{
  "n_layer": 16,
  "d_model": 128,
  "n_experts": 64,
  "experts_per_token": 4,
  "d_expert": 32,
  "d_shared_expert": 64,
  "activation": "reglu",
  "moe_layers": [1, 2, 3, 4, 5, 6, 7, 8, 9, 10, 11, 12, 13, 14, 15],
  "router_score": "sigmoid",
  "normalize_top_k": true,
  "routed_scale": 1.0,
  "balance_loss": 0.000602,
  "balance_bias": true,
  "router_noise": 0.05,
  "router_bias": true,
  "init_std_router": 0.00635,
  "lr_router": 0.000606,
  "n_head": 4,
  "n_kv_head": 4,
  "head_dim": 32,
  "vocab_size": 8192,
  "norm": "rmsnorm",
  "norm_place": "pre",
  "norm_eps": 1e-05,
  "positions": "rope",
  "rope_base": 500000.0,
  "rope_fraction": 1.0,
  "qk_norm": false,
  "attn_scale": 0.177,
  "tie_embeddings": true,
  "parallel_block": false,
  "init": "uniform",
  "init_std_qkv": 0.0507,
  "init_std_o": 0.00896,
  "init_std_up": 0.0507,
  "init_std_down": 0.00567,
  "init_out_by_depth": true,
  "optimizer": "soap_variant",
  "lr": 0.00329,
  "beta1": 0.95,
  "beta2": 0.99,
  "weight_decay": 0.12,
  "lr_head": 0.00771,
  "warmup_steps": 200,
  "schedule": "wsd",
  "decay_fraction": 0.909,
  "decay_shape": "linear",
  "final_lr_fraction": 0.1,
  "batch_tokens": [32768, 65536, 131072],
  "seq_len": 512,
  "doc_mask": false,
  "train_tokens": 402300000,
  "steps": 6410,
  "dataset": "wikipedia_en"
}
Below are experts of layer 9 (counted from 0) of a mixture-of-experts language model. Rows are named router (the router's row for the expert) and show model dimensions 64-127. Each number is 500 + 25 x the weight over its row's rms, rounded and kept within 0 to 999. Numbers have three digits each.
After each expert's rows: a language model's description of what the expert responds to. This comes from a sample of Wikipedia text that the model never trained on.

# expert 62
router:548473516509504492494487531469553478471510507487463485504495553487469501485458520508519493487493489486485493503569528485542499510489521512518485506496510457497491504502477462465495533516485484
What it handles: Conjunctions, prepositions and punctuation starting a new clause in narrative prose, such as after, before, when, because, ", but".

# expert 19
router:518459536523550500485500537506536527490508512493471497512503486499494496461449482505486479475533484475479496519576528494541538536506511528496499519553488484482484541493483479485500516508499470
What it handles: Periods and word-final pieces with periods ending a sentence or paragraph, often before a blank line or heading, such as daughters., migratory., ==.

# expert 57
router:550479527482509494501504508507516511487515511482482488499551507489519523494501519501493505503526496499436504499494522522499514486522477515524502507547517513586478505484526430538496566506531481
What it handles: Middle pieces of long Latinate or technical words, such as ir-red-ucible, diagn-ost-ic, prefron-tal, incapac-it-ated.

# expert 32
router:524492516498504505474480530459546555542527530494529517516537512520472516508495508520510504499481495520440485485526502514515502509505557459508509479591510522508460545466482457502513531520500493
What it handles: Word-piece syllables containing g or c inside names and words, such as L-og-an, R-ug-ova, S-ig-urd, investig-ator, 4G21.

# expert 7
router:567453554479502528469493510489497500474489516505496531492530523497505517473529495512514488465505500499431487490544554500484548487501533511504481494512514479529508507491494498491513526519516517
What it handles: Year digits after a leading 1 or 2 (1'963', 2'021'), time and sequence words like After, When, until the, and sentence-opening The.

# expert 46
router:514500534474513459481473522487518495490504506515498470507539527520515533418514506533536470502539499534460489507522520508488484528539537496516536522523476480537509525488514498498481522524546531
What it handles: Uppercase letters and abbreviation fragments inside acronyms, codes and country tags, such as US, BC, TV, FC, WASP, SPECTRE, AUT.

# expert 48
router:514531569530491491476446527520510490462509474494455500551517518501497511481487472539515472490542517496496481514532545497517476502517550521504521517505495495506503522498459504502515530545518515
What it handles: Given names, surnames and name endings such as John, William, Smith, -ford, -ville, -ton, plus nickname endings like Padd-y and possessive 's.

# expert 10
router:486469532503528515509481546472545522496502517485495527463524532519491485491505512515498466504508493500483506495516503494475491461550536492541557512508499452525515490492495471497502490575520504
What it handles: Lone capital letters opening a proper name, usually a surname or place after a first name, such as H(atch), W(omack), G(ondor).

# expert 4
router:510505511486526505476475517504534516471499539510517544484590502493462504527491505516494481488518510533481502472506527527502493519530478478501509514508448449534487531490473505521488505507525489
What it handles: First pieces of words and names, often capitalized, such as Ar, Al, Mar, Con, Ast, Mit, plus Thai-script bytes.

# expert 6
router:536476543519501506505511592503544474526529532500513488486581509504458502496499469490494466464505494487475506509528484547488531495519520515509496486554505477545476518500497501505489512529554504
What it handles: First pieces of longer words right after the or of, often military or political text, such as Pol-ski, Vol-unteer, char-tering.

# expert 5
router:507473495477490502502509498511511505458495521481476521454512520470480464493499501515497494493516511536469488518499494479519489504474525495522543490505510506503501484469502472520535528518528493
What it handles: Short word-internal pieces like ar, a, as, us in names and foreign words, such as Yaris, Tasa, quarters, viruses.

# expert 3
router:491513542488487512501494503477507520454531496469489485543515524490469448506513503525490492513517493496478530478522497507519544502512506531526520510508492488513502514494501503539541504567498508
What it handles: Short vowel-led pieces inside words and names, such as i, er, on, an, en in Cardiovascular, SpongeBob, genome.

# expert 54
router:515506523513534499478490539460512488497488501496500465473544521493475475510520493490451451528480509517487495514505550500508497487539536522539535535510516478494528513539492466527515532545536496
What it handles: Capital single letters or short capitals starting names or words, often at line starts, such as Ch in Chile, B in Base, L.

# expert 63
router:559472524462516471470497544481510493442517501520492495495532518489441508525490462530521448524490519473530486505553501541483492528518490483514500482529479494503536492465495495519523509560514492
What it handles: Official titles and the prepositions tying them to bodies, such as President, General, minister for, Associate Justices, member of the.

# expert 39
router:537487534481540494485477542497551484480527507470493522499548530502498513494512507497463473509488462542460523471536527501535483478479515520490500522519528441542533517496523517526513534537502503
What it handles: Stems of common verbs and adjectives in descriptive prose before suffixes, such as design(ed), form, used, known, develop, published.

# expert 56
router:540514481483520532496473505499523476519458489514499511477583534517469493495483482489479496468488513498490512512521533462534519503525515485498492497500511488532533501506500484527540570499556522
What it handles: Middle syllables of transliterated names, especially Indian ones, such as Pav-it-ra, Sh-arm-a, Wa-he-eda, Butt-ig-liera.

# expert 41
router:511494507435529508446471516504507533474514528470506523472538508506507475496481515499491499482545521468508486506529512541516495558513521491533539512533527475522478467513520485497514551525530526
What it handles: Accented letters and pieces in Spanish, French, Portuguese and Slavic names and titles, such as é, á, ić, ado, de.

# expert 49
router:556451528467496490461500519481546501500503508504480483525547537471461491494467487532482470510524507517485478519540545519492493512480540479535522517521495495507462515521489469479521515544517548
What it handles: Pipe separators and spaced delimiters before numbers or dates in sports and election tables, plus month names after on, like September.

# expert 26
router:515449505485543537486501488506541522458506522500476495476554550481438501484485449533505525482483535499481501493507496509517495502517486513519513501528493460502485526515489512496514518525523548
What it handles: Opening pieces of words such as un-, im-, en-, Al-, El-, Am-, and sentence-starting pronouns He and She in biographies.

# expert 59
router:504492539501514517457476503434532509494482481485503482468534519506465515450479485512523493520489527493494492511531533505495498477533545501537536530507498455521472546494514491511533513518537492
What it handles: Single capital letters starting a word after line breaks, table pipes, commas or quotes, such as S, K, T, A.

# expert 36
router:529479542465527500467459562489526501482516514513474470517542497532488469505461504508517472498459528493480487486513501530493499469517535524496531530513494527502530486474507512517545509551522459
What it handles: Nationality and region words before nouns, such as African, British, American, National, North, plus former and local, and country names after commas.

# expert 42
router:580497539477543492458455532488542476487524505475505491512492531484485517488501502490505458472532502478484520484569534509514463529521501530533495507509473512518500478508511475492511566542482479
What it handles: Past-tense and participle endings on verbs followed by an object, such as attract-ed, discuss-ed, express-ed, plus of, the and to.

# expert 52
router:531487524484510516498457539524513489484514494497483496454548527521524521452511526536517493469550529533500487496546534509484517513514526490524502518489489477508500525476511465507568543522544507
What it handles: Two-digit numbers in tables, coordinates, percentages, populations and chart positions, often after commas or decimal points: 87, 25, 44, 36.

# expert 28
router:526503557530509487465472538467531496475557540469500493484537512525526505497512505498521474483476510539489517519534507517532471477510544505503493536526492501532508538483530483507503543505526488
What it handles: Lowercase word-initial pieces like t, st, dr, r, b, p, often in album, band or song text: dr(ag), r(iffs), metal, bass.

# expert 12
router:524490525470468483466492504476507461483540518505490544475571525462470477455488493530513477492508475516498510513503503505518499511521518531522501500489517456558495537493496451489541542513510524
What it handles: Single letters and byte pieces inside non-English or transliterated names, including Thai and Chinese bytes and letters such as z in Azerbaijan.

# expert 18
router:550495528530516504454477514466495477483509489528494480537551536540471506486499504497501500487514542528505495514528535497518533510507552491505494504491485512557527517518521476506490524476542476
What it handles: Middle or ending pieces of common English words, such as ter in letter and better, hest in highest, ight, and time words month and week.

# expert 2
router:547436499489557525484486528458532490471528528476487508484530522500483487500473503531504494510524491483472490481503548554476524527506505485541493467513503510509536527492500494521510508549521502
What it handles: Line breaks and words in election results tables and political prose, such as won re-election, government, law, public, Party, elected.

# expert 50
router:528490498515499539506473505515535498510526498493466489467566555493493527454519504537522462499508506527469503498584545527497491503506557497532510526505468468520508520488522487521552529515519519
What it handles: Numbers in tables, statistics and lists, usually between pipe separators, such as 0, 19, 1.4 km, 15 in race results.

# expert 43
router:536478534471527535465491523508504512508510540498482491501508511472494485463487467510469501488521491520476504564579561491551494512527495524537520515511473486536489530511482509489517530519497509
What it handles: Quotation marks, closing brackets and sentence periods ending quoted titles, speech or clauses, as in ", "), ", and said, ".

# expert 14
router:514456533469530512486502535458522524465512522502489502469550506503511499435484510505507493491519498534472512499540530517506556515513490469533534514523499507525463518516472493500511493518535515
What it handles: Hyphens, en dashes, spaces, parentheses and slashes joining compounds or scores, such as Under-18, Sous-chef, 1–4 in match tables.

# expert 51
router:533481555483558461501463522476536518484469470504481496479519511502505526489510499492507493474500510532454477507537498545470499516532530529501532537542498471523524476505516489516569514575491500
What it handles: Place and field prepositions in, of, from, near, between before locations or subjects, such as stadium in Gütersloh, degree in geology.

# expert 58
router:499469515515521530441491488509521526476501504509484511494549495504516523474465494523515473459488491490452488520521541488489505539514535518521501505523495468524524518477483507498517556533524508
What it handles: Middle pieces of personal and place names right after an initial capital, such as Far-id, Mariah, Tarisa, Karlskoga, Hamilton.

# expert 23
router:526470505510501496492528509483526518448502536461501507486565513517513479471516486543485494472514510503454487476522506501543532507508545549478545516520495503524513478528489508523549525503512487
What it handles: Consonant pieces and umlauted letters inside German, Scandinavian, Polish and other surnames, such as Rothschild, Goebbels, Gildenlöw, Middlesex.

# expert 11
router:538479532492541470524510543499553506470527539527528519480555518507502518481507484477521481499478529523504531488535521492506516515495496485536557496520466498550483517495532486499520501535486507
What it handles: First pieces of longer words split by the tokenizer, mostly f, d, con, dep, comp, as in fiscal, fulfill, convey, deposits.

# expert 29
router:523482533512504503495484531480543467484512533515486478478515534502497489473526511519502522460516482507463476469531495487508494504548524546522557482532531450500492521496530482499505500539506520
What it handles: Auxiliaries, copulas and subject pronouns in running prose, such as is, was, has, would, can, also, began to, he.

# expert 47
router:573526529489494516478468509467510517512497513476473517526505518525497515491477496496515474440488523507499504534536512528537479495505506500511486524529510467501498507507504496509512546513524532
What it handles: Prepositions and words in articles on albums, films, songs and shows: on, of, album, wrote, featured, written by.

# expert 27
router:539472542495546508517502503484512490512485508521502492505546517506487456528488452495477475494519480509461496514504531504492513494550500469560567550522494495530520542477501492507502546554519513
What it handles: Assorted word pieces with no clear common theme, such as end in agenda, Mc, Cl, igr in emigrated, plus non-Latin bytes.

# expert 60
router:500491538479502485482452527504535502516487466472468514495523544503500440460483512510480492492527476504500533463560546496504529534505510515538493524551481511546537522488513492515544547496508515
What it handles: Noun endings, especially plurals, completing words, such as -ers in sewers, -ings, -ions, -ations, -ives, usually before and, of or a period.

# expert 1
router:527460520487507479493490503513495491487531502494444500551544523518480508473454491518489493476526475487482468525522537490512510497524538512513529515483519498529508467509493491502525540563547511
What it handles: Final or middle pieces of surnames and place names, often in tables or lists, such as -ford, -ić, -berg, -son, -ington.

# expert 15
router:528523507499503488465479516477531506504536490494505519496568524474494485486495463493460468525482499540473500467510516531539531502476503483544512480530480483496477488472490518476542553543512481
What it handles: First pieces of verbs and adverbs split mid-word in narrative prose, such as spe(aking), fre(quently), th(rew), rel(atively), neigh(bours).

# expert 0
router:523450528469519506472491527521509492472518458487435491519532524485485483475510515535483518480546468507490509499564535497509513491506559480513500539543496492524494488494511500498516515545536488
What it handles: Final pieces of proper names in lists and infoboxes, especially genus and species endings in taxoboxes and country names in tables: gutt-atus, France.

# expert 55
router:557503500506553518490489551475518522505493529516481509485518542491487494501501513519476478509555483539484511507536576515488521494489534518487516503543502492519448500532480487506514512514562512
What it handles: Punctuation between numbers in statistics tables and coordinates, such as decimal points, ) |, % |, semicolons, and °W / separators.

# expert 25
router:525460528499522524443519519492513503480486504499499529497588535497510522498509486514509472454471482490459484493510547488480520515517528483509511514525489469540487524479497492498510525533531509
What it handles: Short letter pieces at the start or inside proper names after a capital, such as Gak(kai), R(ac)ers, F(itzpatrick), plus species-list and coordinate text.

# expert 13
router:532468506454525470513495550462545515494512468516467488517550507479450506481502491564492502535544488543484530486543522528482542517509499491488498506509493484517523511492527523495522522489544495
What it handles: Nouns naming institutions, divisions or infobox fields, such as District, League, Award, Department, Police, population, and labels like Fleet size and Area.

# expert 37
router:528481515474541510471494522502539491481503478502476530512540523501460498457539491493514458479504544526483513478519525521470508473499522512526551493531523436512490472462517493499536480529549523
What it handles: Opening words or syllables of team, place and organization names, such as City, North, State, San, Re, and pieces like R(id)ers.

# expert 22
router:519491510484503499492482507512528514476538509499492480491545516506476515450441473523478468470553500471493486527523550521556492524513534494504528535499510486503483520506501505515543510542507518
What it handles: Middle or final syllables of non-English names, especially Chinese, Korean, Slavic and Japanese, such as -un, -ić, -ita, -ō.

# expert 35
router:533510543490483507471447580484546497512456495528484515510517517487468482460482478497509491498556512520459496481554505524515499541506498523511543515577516476535520523501516492535535529517508477
What it handles: Relative and demonstrative words like that, which, whom, it, and nouns after the, such as team, club, company, film.

# expert 44
router:519523526519515491484498532479510491517498495484476485550566533494479489502439489498483482468531451484483521544537524509510533470478528536518500509517520481534514496491497471502532559519536501
What it handles: Adverb particles and action-verb stems after to or was, such as up, out, back, held, return; also stems before -ing like bl-ow-ing, s-ink-ing.

# expert 20
router:534495532495518544484471536527522502506515544499509482502526511466480479524494523540494529490504463522482465520529522511505499491530529511528517503529447474525472531498506510505506541576526459
What it handles: Word-middle pieces in names and words, such as -ist in socialist, -ic in nomadic, -enc in encompasses; plus political and name words in election tables.

# expert 45
router:556498525486561518493440525471566524492522513517472503467511494511466501494472490520492512499512515495483489516542507507502463508485527517521487538486472462538511516514505470500492505528536494
What it handles: Colons, dashes, semicolons and pipes that separate fields in lists, infoboxes and tables, e.g. Spanish:, Occupation:, - Counterfeit.

# expert 53
router:521474530498502464472513546498560509483489518494473536486548477510473465506486478553492477490512509498476500511571519514487524514504543480517497539509518495526495497495476461505531498531506517
What it handles: The first digit of years and day numbers after month names, Founded:, or born, plus month tokens like June, March.

# expert 31
router:607485534474510472507463511456524497478511509488510525507504503475505472496476494495519481488478533482455486490556521518479533495537529521533513520498518487505510496507506523524511529532506494
What it handles: Articles like the, a, an, often fused with prepositions (of the, in the), plus ordinal suffix th after numbers (100th, 15th).

# expert 61
router:545464529514527507501514512468496497500500480455520498474563543502489491528499469540520492495482502539521486495526520515486491523480509461494495525519527499532479527504501484491469505514530479
What it handles: Opening words of award categories and honors in tables, such as Best, World, Outstanding, plus word-starting pieces like rec, acc, cons.

# expert 33
router:513503532509502495534484514466548510482488514475525504462569514470513510493535502519499489492480483535445512478506535503516529500513547485493497518527489451509480539492529487527509540555542498
What it handles: Word-initial consonant letters, often units or scientific terms in infoboxes and taxonomy, such as h(ospitals), k(W), h(a), Pseud-om-onadati.

# expert 21
router:519473514484541522490464511488513479504498514506484479482554544469489515490495474486526471512511502508472508506536526507504523513506519508559495510518484469552514524491514491501523534514558517
What it handles: Pipes, digits, percentages and short codes in wiki tables such as sports results, squad lists and election figures, e.g. | MF, 3.20%.

# expert 17
router:601474530491542533517471521465500539526504486476516508495520547506464494518471490545544495481495486506502486505548525513503508534494505519511515554486473487523525496490536505512501524541536495
What it handles: Words and table separators in sports articles: played, won, scored, footballer, for, over, and pipes or line breaks in squad tables.

# expert 38
router:497532544488513506493493563511506522448498519499438500510549515475474526476498467537468469468519502508469472505534508505477489506485501509525505480512481469514511507492500458542555500496564505
What it handles: Common nouns and name pieces for things, places and works, such as man, Park, line, book, town, car, song, River.

# expert 9
router:584495559486511524515494537485532545469519530516491514486502511537503457482467497517522511491501491510493456518551500468534511511548513498520511491524469493534508521519503500527514548541475514
What it handles: Coordinators and list joiners in running prose, mostly and, or, comma-and, plus who and most, as in kings and queens.

# expert 8
router:509489526441536490506490552503516525481500503521497472491553532487479479532488529478491494485512453516465449480560504490510540504525490488510478522554460459531493555494542453497533526509517542
What it handles: Word-initial stems of general nouns, verbs and adjectives about to take a suffix, such as clos-er, act-ively, soc-ieties, process, species; also sentence-final periods.